config = dict(
    moe_layers=[1, 2, 3, 4, 5, 6, 7, 8, 9, 10, 11, 12, 13],
    routed_scale=1.87,
    balance_bias=False,
    head_dim=64,
    rope_fraction=1.0,
    init='uniform',
    init_std_down=0.0,
    learning_rate=0.00336,
    lr_mult_o=1.16,
    beta1=0.95,
    train_tokens=535600000,
)
Below are experts of layer 4 (counted from 0) of a mixture-of-experts language model. Rows are named router (the router's row for the expert), down (a neuron's output weights, with its number) and show model dimensions 0-159. Each number is 128 + 24 x the weight over its row's rms, rounded and kept within 0 to 255.
Before each expert's rows: "raises" lists some tokens whose logits its average output raises strongly, later layers aside. This comes from a sample of Wikipedia text that the model never trained on.

# expert 15
raises: ".", "-", "ot", ",", "/", "ul"
router [127 163  87 145 129 139 138 100 134 124 127 141 105 104 149 152 157 114 110 151 122 144 136 143 139 141 120 137 138 106 113  94 180 146 179  83  84 100 104 124 108 152 118 138 128 144 154 111  94 137 144 163 152  98  98 149 104 171 143 112 155 135  96  99 135 153 132 133 166 134 141 145 120 144 129 118 122 121 125 175 131 143 134 126 141 179 133 152 117 171 131 151 147 111 159 136 145 135 150 140 144 118 106 129 149 104  89 152 147 125 115 156  87 141 157 140 170 178 182 110 126  90 154 159 131  95 141 136 147 139 183 134 151 112 127  98  79 124 179 147 165 154 138  72 122 105 171 101 120 157 119 135 104 140 119 136 108 131 146 126]
down0 [140  83 144 153 109  99 129 107 131 132 157  74 155 134 149 109  98  62  97 114 120  97 146 132 128  94 111 139 142 158 115 115 127 163 192 149 125 138 125 137 132 103 131 140 134  85 165 125 133 130  81 129 149 102 141 115 109 151 163  86 128 105  83 135 137  86  93 117 119 164  96 137 146 135 156 180 118 135 133  96 138 137 110 116 126 171 104 103 119 156 117 127 138 113  98 128 142  92 136 139 135 146 115 116 143 130 133 100 165  97 120 146 114 139 157 166 141 166  99 163 102 100 116 128 150  98 111 112 115 110 104 122 139 106 140  99 150 148 140 155  93 173 101 123 111 150 160 120 112 155 109 118  89 106  98 140 121 155 179 146]

# expert 3
raises: ".", ",", " (", "ing"
router [109 131 108 149  85 113  85 102 150 115  86  91 116  76 130 105 153 151 125 137 140 129 174 108 151 104 123 138 184 144  96 118 103 133 132 127  92 116 133 132 142 128 110  67 124 155 154 156 123 153 157 131  99 107 119 114 118 100 131 129 167  89 150 131 117 128  92 147 131  93 140 147 112 132 150 125 143 153 106 136 119 115 127 107 141 126 100 110 108 117 134  99 135 121 101 147 141 111 120 121 170  98 158 156 190 175 117 131 103 119 146 167 151 114 118  89 142 134 144 132  91  96 118 159 136 181 179 103 152 123 138 159 120 106  95 111 163 145 107 128 119  75 144 148 112 105 144 166  93 102 128 119 172 124 143 132 126 114 107 154]
down0 [137 112 150 106 118 118  77  97 128 104 108 129 142 103 120  87 129 117 138 153 162 101 146 137 133  86 122 145 139 115 155 123 135 147  97 118 119 102 109 151 160 123 102 141 125  91 133 144  73 179 106 148 125 110 139 167 129 115 127 106 158 128 138 102 103 163 158 122 158 102  78 153 121 142 122  99 117 109  72 138 158 126 157 136 103 151  91 106  81 132 166 155 144 140  68 102  94 122 100 128 147 174 134 101 141  91 174 157 106 131 188 144 118 156 172 124 172  90 108 139 141 130 149 139 125 105 151  93 132 112 134 105 116  99 124  81 137 123 142 134 125 165 158 108  97 117 139 137 118 139 137 122 122 134 145 129 136 120 149 119]

# expert 10
raises: " of", " (", ","
router [ 74 126 122 171 122 106 118 112 127 115 106  57 131  89 113 109 119 164 133 129 118 187 150  78 142 100 109 120 161 133 109 132 120 118 136 120 111  96 111 145 153 141  82 101 119 141 138 146 107 132 122 157 120 111  81 124  76 158 107 101 156 120 186 124 126 133 110 121 139 111 145 110 102 111 135 150 148 108 103 134 121 136 118 144 126 119 107 131 141 124 145 130 142 136  96 118 121 135 125 101 153 129  98 161 150 133 108 133 116 113 151 173 136 143 117 139 153 165 136 116 122 101 152 160 147 141 128 145 153  81 149 143 126 109 128 108 166 161 134 119 152  68 150 125  97 112 146 133 104 101  93 157 167  99 136 126 118 109 161 215]
down0 [139 118 162 128 140 121 128 177  99 110 117 111 120 129  59 137 142 154 143 150 110  95 113 140 115 157 158 128 116  71 176 123 111 139 108  77 110 122 140 137 126  85  43  94 155 140 149 131 102 161 103 136 127 156 118 146 127 105 123 163 112 120 131 118 125 103 104 137 124 155 141 104 127  93  95 137 125 146 113 107 113 132 101 184 137 135 120 126 133 150 107 159 171 105 124 125 149 137 133 120 144 128 168 123 131 118 127 112 125 122 106 126 171 137 124 150 134 171 136 137 165 134 126 120 104 149 109 110 172 132 101 171 115 103 170 111 125 161 119 107 138  82 113 161 124 108  77 161  98 130 119 138 149 166 133  96 171 128 147 157]

# expert 13
raises: ".", ",", "s.", "s", "ism."
router [122 116  70 123 141 158  85 120 148 127  98 141 113 134 105  74 107 129 111 150  98 116 141 111 161 128 104 132 148  94 122  87 110 136 128  71  96 119  87 162 117 147  84 122 111 147 124 133 131 150 132 136 138 144 155 137  95 171 175 107 164 146 112  97 118 121  94 125 127 137 148  84 127 133 169 127  90 117 114 145 134 134 145 119 177 114  98 130 100  96 156 118 169  77 155  96 162 105 177 101 125 107 128 131 200 158 100 142 123 163 112 134 148 133 112  90 146 116 150 107 108 130 126 165 157 132 137 144 168 137 169 148 126 121 136 112 119 112 124 139 134 132 150  99 131 137 147 105 118 130 158 160 130 148 129 120 162 133 108 112]
down0 [132 151 129 132 127 167 142 144 116 170 146 128 179 104 133 112 113  77  93 137 142 110  50 132 130 112 153 117  85 185 103 137 138 106 105 179 114 135 111 104 125 108 169 163 146 155 122  99 120 119 134 182 112 130 114 116 116 118 115 123 117  99 113 131 136 107 122 137 171 185 150 127 158  96  99 157  94 118 117  73 158 141 109 119 137 149 146  91 129 138 108  94 128 138 117 150 116 135 128 149 122 160 150 126 157 113 108 162 110  99  96 118 110 108 129 162 151 125 140 145  98 101 114  94 135 120 123  93 152 147 111 167 130 150 112 164 141 120 114 188 143 137 148 113 140 168 133 141 122 115 132 119 132  86 103 162 106 138 134 145]